Experts of a small language model.
Size: 14 layers, width 256, 126M parameters.
Training: a variant of SOAP for the experts, 5472 steps.
Below are experts of layer 6 (counted from 0) of a mixture-of-experts language model. Rows are named router (the router's row for the expert), gate (a neuron's input weights, with its number), up (a neuron's input weights, with its number), down (a neuron's output weights, with its number) and show model dimensions 0-127. Each number is 128 + 32 x the weight over its row's rms, rounded and kept within 0 to 255. Numbers have three digits each.
After each expert's rows: "mostly gets" lists some tokens that are sent to it at least half of the time; "gets" lists some tokens that make up at least twice as much of what it gets as of all text. This comes from a sample of Wikipedia text that the model never trained on. Tokens count by the router's weight.

# expert 20
router:135165144059158164161076173154120117154051113057186132180152119129133164120120113141107142189161129095152148110073057135142126180139134129099114173181153146190097136112093098156130156139054124155119181126168130142102171149115085074111167151145129099084076096153081062157122118145116154120113080092134118138120125098102124096103118121128189126146061137058177097120120099143108117140181
gate0:130173157143152134089122130165105193153150185176126109185130121088170125141092135149151089155130152143158094168082132159168076144109141117134131088142109142036120093121121159144075186095161141180159125188131109150100171056145134104134102111132107157129122148132119147128110115120158067169138150164140127116124182162172092130085120134149127124160141109200060073049085102143187170089095
up0:107164145086134140081092128174124155157143116184144158132128125085188106174083159108149125170093178150162123169111136134144081166106131086151127109096095156081106100137170144134083174093166122188126131125119128161067146087130127105096096120115114132162131128132118079122082120097171107127152131153112133148118174123174099131071095179125091155158133109160066042020149099141190150111072
down0:049182123137152124140157131126129174189097085093077216112175117185110097096078148117076073144118079141169212047106100121094111138145159134111127195102103139150106134109174079156116129154109084140078104087118165155132143117113132177123103151110082130128144133128142113117175153088086152114121164126112115141142123115123218138112177093189092178085164136172108165119119077111134128187188
gate1:145127106131027142127107161166159134116085107088175129125206147138109160140141095196165124145108157153140148170067166179015115091148106067055167079181158158110107113104206164135154165123134122129162139110116057221115122148120124077127148123152104112142124094148137080096118129113118141169015122122169108134060133092146134164141139156117176133176109154124155124141134137120151134112112
up1:150088048167140116139122078111164161119154117044142087063161124076103123149189120137137105095128134192153080166074156156065115099139152099091165109209204146123126131089156142107121109107112095118183154116132103124099095178148105095069103101159101139156149102140094104140152162136123120129034109119114136098091110116137125116167152163117164156128077099168140162188100089109129161127107
down1:115113144131079080126132198161118100170121126125111124117143104084116130103111096132157160158146097036153150081151142107170197123087163138114071156127133110112106121082104133136150158152107135144180102155111109176162196143126105141192155136117134086168087142137145106171120124082147138137124132073082167120117123072085129116159184102193098162135096127130111097152113102180086106134190
mostly gets: "\",", ",", "—", " Cha", "),", " Marc"
gets: ",", "),", "\",", ";", "—", " Cha"

# expert 21
router:067163108068092135108099137060142120097119107099128103100157125078183100097112152090110155115121156142127148174090140109136139098135138180105150103125065123109095064064142135136145129203178138131103064171131171163111148188123095140112146137126109103162173132127127171152080211110118117143112104125131115134163108093120100180151153100116118137096099129111087124185161139136077051119120
gate2:156092088156116094087123093055183145138160122118125177138171163157125113116126155126104167123086146101064147110147134110072155095122158124119116148128077088116113162161073068135087154112122122125124127084141089111121107176101144169186162154111091157163189169086113165131087163162209129123109107093137158129120156097119145164060110113109086147185073178103131131101145161122182183075122
up2:155112066141135122120118089115136147151150119169138156173177168160136137090149117141164179143122196161096142132146159059097163084173139128142126191142093095138126146159090112117096153105123140162102160060137121144143115150107103146142115114082125167211189112124128142147089152135155134114100109141139183149120134098076155136090168089134142150187118140076124113141186163135123161116133
down2:072127079166092143126088108121136162169136175064100126131122147111102157114170131132118075142111168145050118162102169102117056157154221148110095163125121124195046148134156097104160133111100147151126121112187150142199137119141116135141076131193098114168149165078116083085152113154152107128085114126140049110127144122120102112115148163147142151176172142178078146120119106141118143204117
gate3:155127098132104197174152134080097179111086122127143134162123111149108119062124165112147133139117183142127163160116118075172126135160078152104103129171109141091141111149211143069133171129152109066162101157181122155146113111088098120080111169105140176108138169163106117144107193149106146147139127093089139121112117132115184112157125185135080177088113122109162119114172179095140105187118
up3:144110093112117150156150205084130188155083133119131121207121097139078109056116133122125162156128168131147157176136080061138122161108148164101111092149141120138158117116217161068138168141147113069131114168157099113145124138123094102083109140140101143075169156136104125140074183125145132124135126118119137138063143119131199147136107162100071175126091123149114104130203166081103122192125
down3:110136142148177150170081123133090155089083096162120107091141155088116190140162169087125133121135112102202125202176041109088155104176097146136103110157106152109153135181142072159070094152184153182130145147148167112090059124168131170136126157201145088171107124173133122153130165162100142127126091101128099091124145160094037143093122116103134181156154137149100124138128101128101115115124
mostly gets: " August", " December", " March", " January", " October", " November"
gets: " May", " October", " March", " June", " December", " September"

# expert 9
router:090130116138129078154156147073132113150171138128103129129186109188172169129125151102102152127103119140118102143165163155121132128105149189074093155118087139098158143156104086166079137160149080158071099115130114125152109074104161093151155146173141168100228130175167138143146192095164135101144115093083101139135136151145106133155135100141124065118227111123154127109164087087177085160150
gate2:108107094150115118118104125147208161155172118101104124165205083116169080163136103112165119094127123133160139137099155106145079142142146146110067139175128076157147112121107128078171108172154172157080109125108127112179133124133119118086101134109156117086127156166097100049127089125100108132132100178142165165147051146054168106144106117137123172121184204121119073156129143109134183154148
up2:145067101153094095119139142132207166199139110120098109103169086140124056159114102118138119082093159131157114119102144109135087137122181115117105153193117093132142106156092122094169147143151151109097141165137155119196135171181119096151104129107163101132152179120112094106118072140082086140121093167098168147135043152083181103157146123125133171122186174162136077138112139104142134131177
down2:132137127098110150131061094132116136118123092077085148108191128101145159173175089170093129116173087114148088159111104106061101153115159108110131164021120114141117203157113120140074069110140162132097159086098088138097151078156152179196108094120181051093132099138086197112130153171135126125131149131204143193071132111171089140153115116093155110136143123164156140098146117142141121187119
gate3:107129131134103125151094127151116093135161072127116092126099099079112155081131120156194148149137126116155100188090147051053119143202196107127147125117099176148139165131176117151115046143120126123147101125112122119154183121131159160164147219191098085143169086084125152120110173125065105125108141123095122028174126063139132091074100108162110097186112174158125154122140098125042146158122
up3:095113090111148175103136125146163064162145073177160048109077092115130115043131140150166152144174111154136100176102134101065148144178105130132135128100140155143092150136165152109105112179119117143152073192117130113168188114111179154155112172198139162126108104108113131132055114112121098151123130129119144075191152089115128061120122102155052101174110145148116157140111100137090159140137
down3:034105112150129159167111113138122089154118126132152153061133091121157127099115138137159100110132091047188121155110081127190143187134129126117095127106130121073124141087094161085169173110141152135143087098114154130141105110137151111127138144069095135154182049143133172114064184126130091135074076085129144081091126109113081139179122109149170113080123147143138144150175117160134131216137
mostly gets: "|---|", "|---|---|", " Ref", "|---|---|---|", " chronology"
gets: "\n", " \"", "|---|", "|---|---|", "See", "---|---|---|---|"

# expert 18
router:075095166176190114110134136061096128144206132122129130126148140121144200145139095081129101099164100185164123067081116073114132139097232123125141128187132082108135142138091157117138111131155094107131075105145155076154108082135103142099149106102086153095157146143138105119131120119090150152148142144194108089131106150091127089141126116120117105165138164088132098087063067083153086132097
gate2:098078107119137091144152129134197177124161108102190106144117146132166116128082138143161121148110165164168143116098123081104126106118153124222130127138152101106155113166168115090087157068147143143108097134136073149146123132068152141125143155139129148154158172145150104100111080135162070068161086143128181098158080107099149113116082184094134110156077046168141133111146136128167132126098
up2:112105087145184123153183113104195167159191115095183124148112132141169120134112154127189123136127139146162103110093105085123058134108195167223122134136150137158118118200153131079090139088139151142103099116103109121132141114073106141153111179163130123176165140143168123091127063126175088060178078119114208100150111085103142128118080179093124080157105078145134106096127142141157120126117
down2:105076156173145132135169157094126106080094169068098099122133131107107127133160108093121215084154124182087098112110128124120103159152125121082077153160141171194179127141133141143072148122127148081143106121118093106106131082176152121073109145070085055208122097147078116115108176135109109082167080153145093105135129137118157101119121140150126085110064122125070125074133065140138098106203
gate3:083130152157149181148068178185124188141111177107070114166121175160094159155142178131182109098085108094182105124083099085124100087132136118119103183074069140125092071080154132110139162162178112125108148165119092136131102148106120204127061106136112142175125147173129151103136119137180093161120133151111141108117103124106191116122107104119145123084131109113151135095141125169124113068094
up3:100103142161151168183059178219116222150109192090109105103100157158087150155117154155144080119085133115175123089114112112102110069129143137147078160093075162144129078111153139101152156161172159099103162159136166112147136123132138190132070055127137170203153168160123149081134098136170103177135177121131162134117135097117207098112067107166160137090140131079156133113145123152141113064121
down3:106161126118117130157104158135132205097140159127099126115162211122099118201162148068104188170125186101090154089127119134143110093136122118158121089100129152103155183074200157110169124155183118157122153127181157140111134116114165138085115132130131139128197098140047152117127070136136170138107155081144128166220153153087117137149096111161128164147219094124125154114150070128089188122110
mostly gets: " 1", " 2", " 3", " 4", " 5", " III"
gets: " 1", " 2", " 3", " 0", " 4", " 5"

# expert 1
router:149108225139078085172136138103145141122179153160111129142101126087136186115134195150115142116108098141145070049160162026124136142088158174159098144131124107092101141149092100083150135111124118088178160122186141097139134121153120131133133121129091079133069110132115118094158105109127101130124188124128131159139131145142103109114148117169109075069101153086115099104209140175118092113129
gate2:083172126092148144148133113160090145138118121128160071162100088054114132151131128164152154163100125160127173083147122182154113138133183205157100135129147084044160127097147124157099135141100136093114105174153072116124108150102181107174137096110129132171062129106152123100153068139169125090062102156120148129152111156149165130150198110146158146160144106078139048125114170128134132112125
up2:104129101148124148161125104182128104136121093140132026185140104104084156147097165172150150137078141175121141070134128162131142138113183219151134179149141057060162090129180170165086126195152152084132132137143097146132109132116187131170152110099165113167074110102182150062128102137183111111094132113092156131160117182152084121105187111119129149170127139117149080127081167138123163142144
down2:146163106179108147113114128131075141118158117099166086103189079143137104090133119086162200165104146141150121123102149168152172161121120093152126164138093115164094152142147098124091135132150096134141139138175098092142152102148118131155134151126172156107079135126158114192129094164124088122066052119164118125185119143112163138098146147096157147103097162125141210094163091130083127155121
gate3:156109105063131135101139127113130146128101081117115189122140096148134087098134101119117084183087170089169139059131158143147106182152134134127143112138103110085178103150139099183142122102088124055182089106085098159131046132128092141165115103118101143146168132142068148125140054106131139090193107111092136190117071150124209152128133101096130160132104166156103121166135126109187054098062
up3:127134123038136121097087119134164169131159114154108127110137121151123105078141127140143098158032144106178120084144172112127080154103166160145142138129117115133165082181133133159116173087164082094179120129114115089142045137127113120154111061133095141154155073111105128118125030068151120079154060109063142187115031152158176152133151100102116136178093174133068116168122151063186089106086
down3:195146153120176138133119091109096127134105168119125107146133137118127153119145129172119136073140101065116124145151185110201162116101097131073145116145121111083163152139169100123131146159095085094129120123134144129096154164103122155122196083108082166096135096122107173145135164088131175125126076079179152154136128172181091093100133075106120137123128079156187115158191198110134121125143
mostly gets: "mb", " Eastern", "oid", "morph", "fl", " animated"
gets: "==", "c", "b", " is", "===", " in"

# expert 27
router:172078167172140151089114152185106085125118140126127193102129137126129162099115079224113137108143130151099144189121060193187130119124120089137162181098066144170111169097114154178129098154074094100172167111051122147160140125108099099167132132158101128126094149144109139124104078125087157146099057076172165116125200089095121146194144162090131166140139138164122173152136125122153211150113
gate2:107124110143189100178126160146144131135169158086175123081137114116145147101136111172140136146138190145096171176168073116081101106106185160138111141099104117113162111183057119149104135171157144108123123110189136152170169128129180112105148132096135140139144086157089135082181153075122171154118141092139145117164147153054084145158067159098169115110174130133158171161150124076176101165113
up2:080100101134132098179138178153173137132124175109153095107151145081147112147167133205114109132165153143102168141202111127045087146074156157162191128133128100110185125133100115133108157178137116139103117102131179147160116150143161084080140123062108122115115121161122129121171176104118147139150119088156159094171140114061110134156108173125127151138171124142148173132181122098151096150116
down2:159116139121126140149147172126112130194102177118112095116174099171081072153117080151142082106036159128092150119147103108184126128181136090162127126135132148128135159148192125113115160120129163159121072109130159107136072098142079161085136165093125119057117084149142149116128103169058140092123113191115071123104136122086145107127084101038112084117125174191078117142139123135139105120147
gate3:132136112177172152108115109183097127153114136101101118156151180093123196090132111136090170145130095141094165163138138144151170159167191069139149164123092026152122151131117178158136116131205141075110167114116123161196113169148140067150126074107108155210147166149083109140061148125144120107118106141132126136152152117168155097061085172084079160119091170143081143164160166086123125133108
up3:108106106174142145117141091160110129167093141139081120144135160108150187096145086140079156158092121165076182135141091121116165186132189095149121153139075052135120157119137170107120154143195134086083145102102093164150205147187156076162130107110134148235164174172106099159076118120134116105127123110149144111161146128171161114106096162108119171112091163195122138146134160120106128150144
down3:129149133140166118129148180108112094081165161141140166075177082133124133105145113070101160111139153104121135085132180105105132146131135083113106132134126145151113137157120141096126112075113111080162190158137186154137148068156145131119125123130229177076143150100181140112114124140046151166087149109083121108128094173150101158073103165204144097105155166126105164095104137163122101095182
mostly gets: " Honor", "é", "ille", "ère", "ienne", "ire"
gets: "e", "en", "==", "er", "In", " In"

# expert 11
router:093159131175129084139151124163123102109174118080108085127141121119130172109122181190101121123087135112096110152105190161070127113155124140098126174111142169039117144141130121164093126121094126077092059118116111130149117101160091050139133093093088111136114152136186121141100149086135128146146110172117165148105097108086139185080127106163099134149162144155140153134056092109158095106118
gate2:104108154092103188105178146146107117082104141142102159162122139139121125142151122103104101131141164098112187127140129104147100098139087158119116111083128142161114137111144201150114147065198136155127049080113072153154132127161105146163125107146065158156076116073156111078134144103128123138090072166121111146138090140117150129103112118093116151141165123088084126162144048118181195137097
up2:121082129110067166108140157165095127082131112093112126182103114150104088160129129127142136129171125145075202113146134105120116109126075115113111103125113131184123128150107198145119136074144156200112058124100100142113151144138127120111134146147063179155107095079170100088107111105163114166153075114130097167135106144088158134050091145114123112191177108082059125179116029138155186103092
down2:176129113107103196163164126107210090216095090160154169157207124115127077215110135112139123143091100123123100134142147104133169141116140149109155186142136096156159151144174146140165130086144115157132147101103157151106115179168142120098139137182098143088125144120116102053114070092142127118115107142103149191164077173107130165168102161047142137157194052136120122085166115126118125087156
gate3:122091135091140056107100149130180144090104106104137107124128100121164197123158109049159062155084196106131154119158130076095133147121140163142117139147077063121111099077168156103195129089167144119150093140127075114137070109113110130090163127122141165088181110151106125100143172128079131103186147102081104121087123180127142136124155085128130151124186170132107139074092147097119143074100
up3:141092124098188066141084163122167147081088120104152146088144104114138154121120113071150067148136196097156106129101145062060093136161150150131130146115102097168114134103144091121167136114159159150167137147098050110135054171110088133095168169113158212051170114154118133101101156151124134122132154096089101118096146133110133147113137130098086099156186147143066169099109146090131204085129
down3:100097169090115158146152130104146127169197119096111136120093144154118110184132138188162147139079144079125160167100112090100094131160041140120133136110137157129092165127181130115205177175121094182170143114107122161133064112095151203208161084137095115131116148083126168130091153123108172113125096156117129145123105104111158168174116089103193172085124136127100148151097135122103136139113
mostly gets: "=", "formerly", "4.", "5.", "6.", "3."
gets: "-", "|", " |", " \"", "=", ":"

# expert 13
router:145126127096129103171125110130121086108111158097185091116124091138154129144130165095101122105169101123054107128171130175133154108065110123134140092149106154058133070128130092158092130180176108154140088146120087138140128152142134155099111148135136096111092072157105120170238109122078155200112101131072102080163065144113147122162120074220163129141026125190130107102121225019121136150133
gate2:107118222138131040095162148117123139158200126058102098101140145132123094116168145065192057164161123140183140137185112153146148127077116170115168123105138156043141102114100145101101080161105125129162162146130107134118119140125119146136108156072163168080171151131162095161093076095126174186071090188163168115092126155148156196135057096128085123151090175141153126165154133112132117135099
up2:123111202148138075080157146145132172149158130063088110113105157140095106127188119080193064164169146140157151140166133124130163151080122157145174106093184178066132128125088127114121075140119137133173173160103124150113134147135155125121089177066182147103153121087168116136106094089100157160120085163142162106121110148144146189144051105112077147138095160137160152118148132081111107142076
down2:120145138082171087141111099075112069140116120158148106196065165171142156143103141144112141090119153150125136150128138123138132109107208169119125147123103118175173173117163159113131114124162132168117125150056101173146097184108122130118158080093115124157149083153136126171101131178137115152085162135107154093125133117155137169104080131179123121175202115123127141115119159147131202097125
gate3:073145076104105049132096104123145091140106155171113091110066115166130104093130165147150058126148146160131176139118066176077108111147100130146188087155123135097159119089146105134193169145120100127114079150111082136126097112166103088116138098120104201170140164171157101126138089133131077184135123126097156109119099115103179160177071151067107124171119152086172117109107159119114096126132
up3:114162064126094086114077136133177160128148155151136107110089113157205120107133162172162085138182177163145164144118096178106116044080123113129167108116141144173161095107138107180161137132075080119104104158138088171140122121136126055080162119130056145162160131195114103113149102150153127187108113123117163146133083164141155129167079134091083133166145165094185092117059162094130159122125
down3:105120163089119120149098118149145138137105161136148064148159094146117110119134111128174119173156113127144120176104096142152117124119171091108194127132122118132133165139064158196143172125109135105142191097103142102141109159199108175103172160147093117106136128136136185129166148113136130093106129133160174171164107113106125119183185074091098129087101145184175112120175120168114119114149
mostly gets: "The", " martial", " The", "HL", " Scout"
gets: " the", " a", " The", "The", " an", " M"

# expert 17
router:068129117119127104152121083112116134132130113148114117089090088123132116162113089191120153170053111125163096143084154155100125152164095145064149102091104122186159119155113154147147062165131143155120101179124176131114178106130115167130156125120155027128140134127124173094124129096085168188097146096181123142147163111178134175134128132108047068104099159131137124111176137174146163044178
gate0:115107092127122114085092071094101130116071146127110121173112146125094119150170107098142122162104123137066095072159124116165112125069191149099138097092114209130096149175121168119133076096144144064121115039181139125121127186122122147185109119116126167110134141104134110119113153116129139174090120199158172154168167122161137162099142137182031107113101163083116171114131108093128147143066
up0:132138080149131105077083107083106143135084130102136135167124103138089150128162087145123162141095138129078108096129121107169116143097172143119100071091130191107079161166137156094121052103159127101154146048130118145121110170134108136215126111112099150147125132097165120145118198112121120152090131171139159120165157115149130155075140145172043095124074130138125149120064106128122150133091
down0:090182122135216099170133082054101126180094058156135150104084123104073149086157151134144169106092107160123089151110112092138148118123107183151114141099133132149128076160184141120120149108146096157075099056141126100104129134097105061108122124126106085097111147141143092147125141059106103128129164063132212130182073137160150111139098165143068132120166133156157098167087092113122141192086
gate1:094129129071087149157128136091145035133103119114090142132113120143178087062092130130152156121058118113181116090120164145124143076161180135133090140091107103132147103073135092169157085166135124141142147130114100118138118132131120158087132122132211113174209148088122092070108109162152123144081112153197095112111123119101162129135134109165094115099098118158171158156115146114179090090127
up1:098114127109151179126095155167120084145101117114118138120144108138147114145105116143155132138093136106127105102127133142132132124171161132147105071021117132143126121074147119204136056188114116172123130120100132086131124115146098143131163120162162146162164145117149116072064125163107120176090157144231128158136136090142168095128122122157080128077087131141144110144090110090158102063145
down1:186182114129151091161139174111079165143099098126072147104140117113171143196131199169106141087096136110056138090111116122061065098097129125085101143138130079137110128122076094122106175177103171160159128161118165114146123081123175153134121133155161173054108129104093134118120174116139177162138085062135145148202090157172106163109129108128133097160149122095061140156145151116089152121133
mostly gets: " San", " Sal", " El", " Los", "San", " Puerto"
gets: " in", "\"", " of", " to", " which", " San"

# expert 7
router:166103230105121150143158165133122099158100139114154130107149179108150163199128136155089113135123125111156154105127154125153104116146087104133134118183125153081160152091128189112123114120133115119150159125148148115117112142143172163087098113095092088126206080124116141123068111129127081090171114172138125139149039180171167090136097158163114202137229105141170145127057242049142156193131
gate2:159090083195132161158158154101164118120075123203135136134101194154096133093130162161150109130126147121129106153137099182139104117144159152135152089112121122092156106104148118094142040108219141132134158097142123099129162165121148077176129122078171110124151183105126151140156151126110159155168113124125145137129128207091143154104111097126075138094180130114144134050130183115134109127139
up2:147097080207131121164121159125162106121066057186154154108113173142123105122150161153229152140140115151106095132138105195134099129136166173130138093136094096138165121127099102118151073131213139135124121098119142108136144194121126105147121142076123148086162172106158124130125162089116141143167094152159150117145121178040128133104067125101080117093180098112119083084153196083128120146115
down2:142160111130106157153116150055100072146154103120108119138129165100149136131140118048151118178157127121085124145116158147119145123107167172145176145136087082165098179105157127131108057092169135098151121099064135178151147110182162153150148134131160100142116166121115148135136167177096157144171090141164119100130166091097082117157121119114169080055108104134217185121102093107115073172129
gate3:158178125168095104108123101162145138166146145141126140109159149167138141147066078134147093117135139128137088147076117117105088117109128063130159089172161123076179125066112079145110103151122159100150121118144103133199141110137148115181133103145173089092180089155135054137119089138075115130125129143122067158075106162129170097125138149133091136117083114044142178083155124104186172126103
up3:105152142149140148127140091122148147122141156129122127093170133142152156141118093137149095141131129117124049176089095092096087127158110054089158111117157103098135153091108055111055084093090141112150078106158102114154144119138110087199128128170137144130186077112141078122165121148108101135148110183126063170098137173157135102111155149157060102089085152096131123117116135139181192076112
down3:162114133138148126087114196111157133107131043051144128071153136153145107121107131131140176129175147121182116127156097112075115101067118193110137121116092072125122122126117157169126189175131101158111139152118126144131087152124154118195138137129182133084132180133119111142143155052135149143104144139121151153169151098073146123062116108120153139150080170105171171102149098132127114080082
mostly gets: "idae", "nia", "ii", " ex", "aria", "ensis"
gets: "a", " |", ")", "ia", "us", "s"

# expert 30
router:143112148156161141094155115131122087144209140108093205120072158101191094132129131178128126154123151111141120129150108093112145107128120056112094154137176084100096123144162079094155157106108138194126154116104114120103135138134103108090136144161125140168081095099058148115176174147164186129110021123168141175099110119116070168158145093138071121114129143156088155101137118144141146132114
gate0:177097142205141079111140092064121115147152084076120119108083121143124107116132084166130118136122138137122119147177090180133119101094114103186136096155182127085125116097138152119130185152134076152115142110064139163084113124143118173120085096129169112161156151159171120093139150113068150060105129154117134089115162047164149122068111165129114144155114130164131128067120169112185130102169
up0:181102116214142111130151143151094109154104119086078148121070125139131088121114118181134087122063208127140130144191120097141111124142078101148145136155182122099136106108157140084117150153148120141099128103069144176140160133159080155149105076140106135176147133162157113110154086058114135084129102138075150093186124085119163187082123201167107154151144111108108192096112126165222165072166
down0:148130127167142141123165073193064130138175103065126077112136076154158123115149091130122120161091132084177119152073148143175209079165147136146096166034134114141222158124119120117053115137157096138083146137149180134158080158107052229149102113151152185167100158165117126125112115103161155145113169167123131160142133117110104129170093130107081116145140085095086097103150131150099153130091
gate1:133131125114151167148170053155136158136136121143102179187137113105120102143131119105117120050117072072118119101089158141105115064109178090176099200090091100077172135071106167137138121143119148078131120134134128105148094107128146153166185098140144113157079126206143162139166135170082088130136119167134105143096144162128124161160123069125132168112146135119122167184139095171204132124089
up1:138099106131140165124185098183124157112127065198119133151148112096144119082114136115121105089126082070141145112132155149092138110117244096145093173095097072092166176140123169134137076099140140106115127135114124109159114108112132174156167121107116144133088133169153148115161136143092095129129085174124091146091177170165123135138144073130136181125176132116132135168123141152230108144088
down1:135127139137097130053123147125073155156140157160165117143141115065125141051129190066135102122115077136165099155173154118126120143068200125129126154122125200094163113145127163119130136166090134078159123131113062150130143099151128093144155160121154123155118149123129115092084199135118117077125078161106127225197124090065102162126079143158153172200118207145128111176132103142101132127153
mostly gets: " third", " Succeed", " second", " front", " south", " right"
gets: "th", " second", "st", " end", "nd", " third"

# expert 12
router:089171175177218138140134140079122138161093154165143109131113138101054076177122110061188112110192090127157102162144108111160151141149182084119142201152160158212145150117128125183122097179142092133103071106097068168122117148158194194093082154164167140094162139109113163114130153108118121130120135109078189130073148116114167117097109133171139144134095125083111118153082076145102163043153
gate0:115154110124147102104118143189111177103157141209133121145128126177138194103140174123135164095126117119123133136148122080146113106133102169150171115158148107142119132177082175116117151233067125163084115149130088114135127129137182118125182124154065127136087125107127087134158131143144128107130157154071165184094094132107136097120116138143118078179134126146095122189112091122185125123145
up0:130156082119161159089113125174140152125182110177135143122126105141118178155138157132180095133122125132151124096173101113172117138143121157126135110158139140162122124123116195143152155198073116139062110135134112133135101140110145136069159114171094147176127144154134077099169127120158117182108132100098149193108145156133139145107124133107123064143127152134082111221133131105217106085121
down0:144168196130083121128183054111109134124133151180151138110089089139152140100126135128117125066067123096154151136186124100108175110116123131160131149127102180168042099102127141096137144106137120131096163113183133088151144128141099149081144126119121171155148128142089077107073117117133139156143135155105139118156099163165138174187108105143150114160137152115199066181115084125130127153104
gate1:114168146140115145150134182136132131149120151115113146151068093129166109102107135141160164155154097111103157190120123142105134113110174129133123133115158024125055179167133135099134106160084099065140150133141178157106070178119141122177137151087097113090117161174139167136156152147155116121068135068089096122106177139207125131093091123096094086123124135114144070089140204168092121107117
up1:128140142120123152134151114140131104143121100123097131126091110161143123119096162149152129125174078098120176195132118117141146106085188140135121104130159053116071148107139143095132121098065111092118140140110147188153107156168135138161119150117115083102131157209124207119113172147205108179108121011120125123108165160132153169103127143114114089126106134118143061125145157112127107099165
down1:105045116103106119145115173137093123107148138151190111116100138135158150081115140166145164217142063147105155094108127142156152167170163100053150077134135127075109178169142136077104130118160164155119140196130196164212189125114107113135156066141149104101102116121138115109137103149134137069112150167118113141164118149136136155125104158100125115095154081122162130152123149092133058203148
mostly gets: " &", " and", " et", "&", " or", "–"
gets: " and", "-", " or", "/", " &", "–"

# expert 19
router:111117084116134100169182138154141094136105195203153104119121093132179164152145122131112098130089136153096108082103133178142157125110153210181093168135130162129162106141158117137178082147100129140101198144123183158170134083073166099130191085131117146127234140175117081166169106065092063109120135083135114116169104156090126164169124158141125111091108151179158142107166184091084132139130
gate0:126160109100145123086138128188160148065112167160154137147078140125084156104090116101069140160087219147110107101136107148054132148113161153110099149113181132138126135093154139134146071142075139145098152194147139140090134072096142129142160094154135179141145149147086178128135090120136136146065106109139157126181146152181115082105128166095058095099088180122141137160146179062127145082093
up0:135132106073137081095156132160156130073110206148142125120072149156083110112099125110077125191085164172112083099116105128066099142129162135124112122134130162108090138093162115115169035109070145139096167187120126129129138076086108131120111091126154166128185130104075172119139119120128151137065119141204167115205131162157125113129112173084082130109120166128115129102161132096106162087075
down0:146094136160131111107140045132138131122126127159123052162152118113142156097145114136202093141154155098135150124039099074151131100170115121167107113115110132129137157158097131117178124099141123112116061072139075083085171169129115066139100103136108139141083123120118133159115157089082120099168122076166165124129121162166164167086102175073125098105154105084082106064112104140125103152101
gate1:187117151097099132159179164151197171112110085080107113124157166146209149128072158087168129142091114138145172098126136120137131143120155180073178112143136117129147150180105077178108187139119118148155125091084125103096136157122119135060166104171177079125099138159095127212096145090133089126081148141124159159039115072133102156083139134118167110152125090110127197108150142128149139122089
up1:141118112105113108137189128196167118129103088094145156093115156105175156132097162098130095201115128124111156102145152069113169100151170173076149119104174122120090130145105063141112155106098126137110150115136110061134112144128105150150098079199196104166081167145100075206137090102103133126080118105106195160028129086117098138148127108120160111182105132078110150127167161127154091154094
down1:081143104196153109115164105149116154118061092090114058131184153134088150183127216126103148093159151093138168137101129183145140111122116084124154085079173142106168146092103084115122102144190137115157107099136191093129091093095148127104122144210133099124114079097151139100117137106166116151131164120110177168137096158137107145198098147154074152098161103145148143150143045132069118068176
mostly gets: " Indy", " According", " MT", " gene", " piano", " directly"
gets: "\n", " P", " No", " such", " A", " M"

# expert 29
router:091132039208138181135171082139168181121176154161126154113127166105085098123165137103113142170088116106114149134141146126108135158099120169170147107163106163172109088120133125115195127134161152094124086134080098130098148113121100118134129119055143160070140116098211072153145042085184100144152164125153150075120122183056121091139135123111072135125157108123148162086079117115115120110146
gate18:131117077158143099188118087095186139099081129066107130134155155170160090143130127114126113101191145142141114152192083133229093123163111093154136086074159101139122195106092152091141174153121134129120062139134137160086134169133125114191107119172152192082097109100139112125153130106129155109088137098119103100167101068113113207155089168131102108075053133110122165044124145097092119089080
up18:120157066156137065176145124092195139098122113014123143083135169137167098119132139139130070111154138113152112137185128138221105141151147104188152078143116133132086172122117147087114147111126165129100045153081084092078108162118133107149076172152151194119108111127150078126158111146117095082084137106110108103169109101133163187163108193135089136053128107105163148077108178128106100091066
down18:138158171144114135073133147164145085102086134086134170151174091116112138145159162199130126142144083098113158129135069147136111115119137158109062142173144136104103094088136147123122159145098100144137096194097082104162060131113161101112155077155104138150124129130195083126031156153105145150133082098078146129132144098126111140113150130106072108101136177065157120076152128123149097129099
gate19:069147087154144121140166146108145113163146076115157173156099123136116163198148120129159174133184109122074120101116064212143089136208151124166157090121120118171161069106096096127138141241120109113083103124143102129116133192126105156146141120150123133168122154122141135165137097126174126089122127101090150151162173160112087131169103168161116167123131132112084142077140126106114166092098
up19:080140100175136155134194101101112089140169089141150153129122064150096118222164083119111172128145088139079129097116112172155100134195151121179145098129142154167156090113100080121086137211103107111098084138147100127155163187130107150157136104133146153136160103160140091154149093123202101079111086118073134127166161183098142131180068128142101124122145068108098135109115148129134186124094
down19:074153099089115176151136146106124103128159153163144135171125160143127114121156160129125191098126082109177177181161106118067172111185081066168113082091124137134155145125110060096128102065109139177121177095150124108150148081123100109141131151146100085168046116125100115155104162205103119168117146142114053120159102122150117131168149078143152189130098169128110133116197181104181114120160
mostly gets: " some", " many", " two", " several", " three", " four"
gets: " of", " two", " other", " all", " three", " some"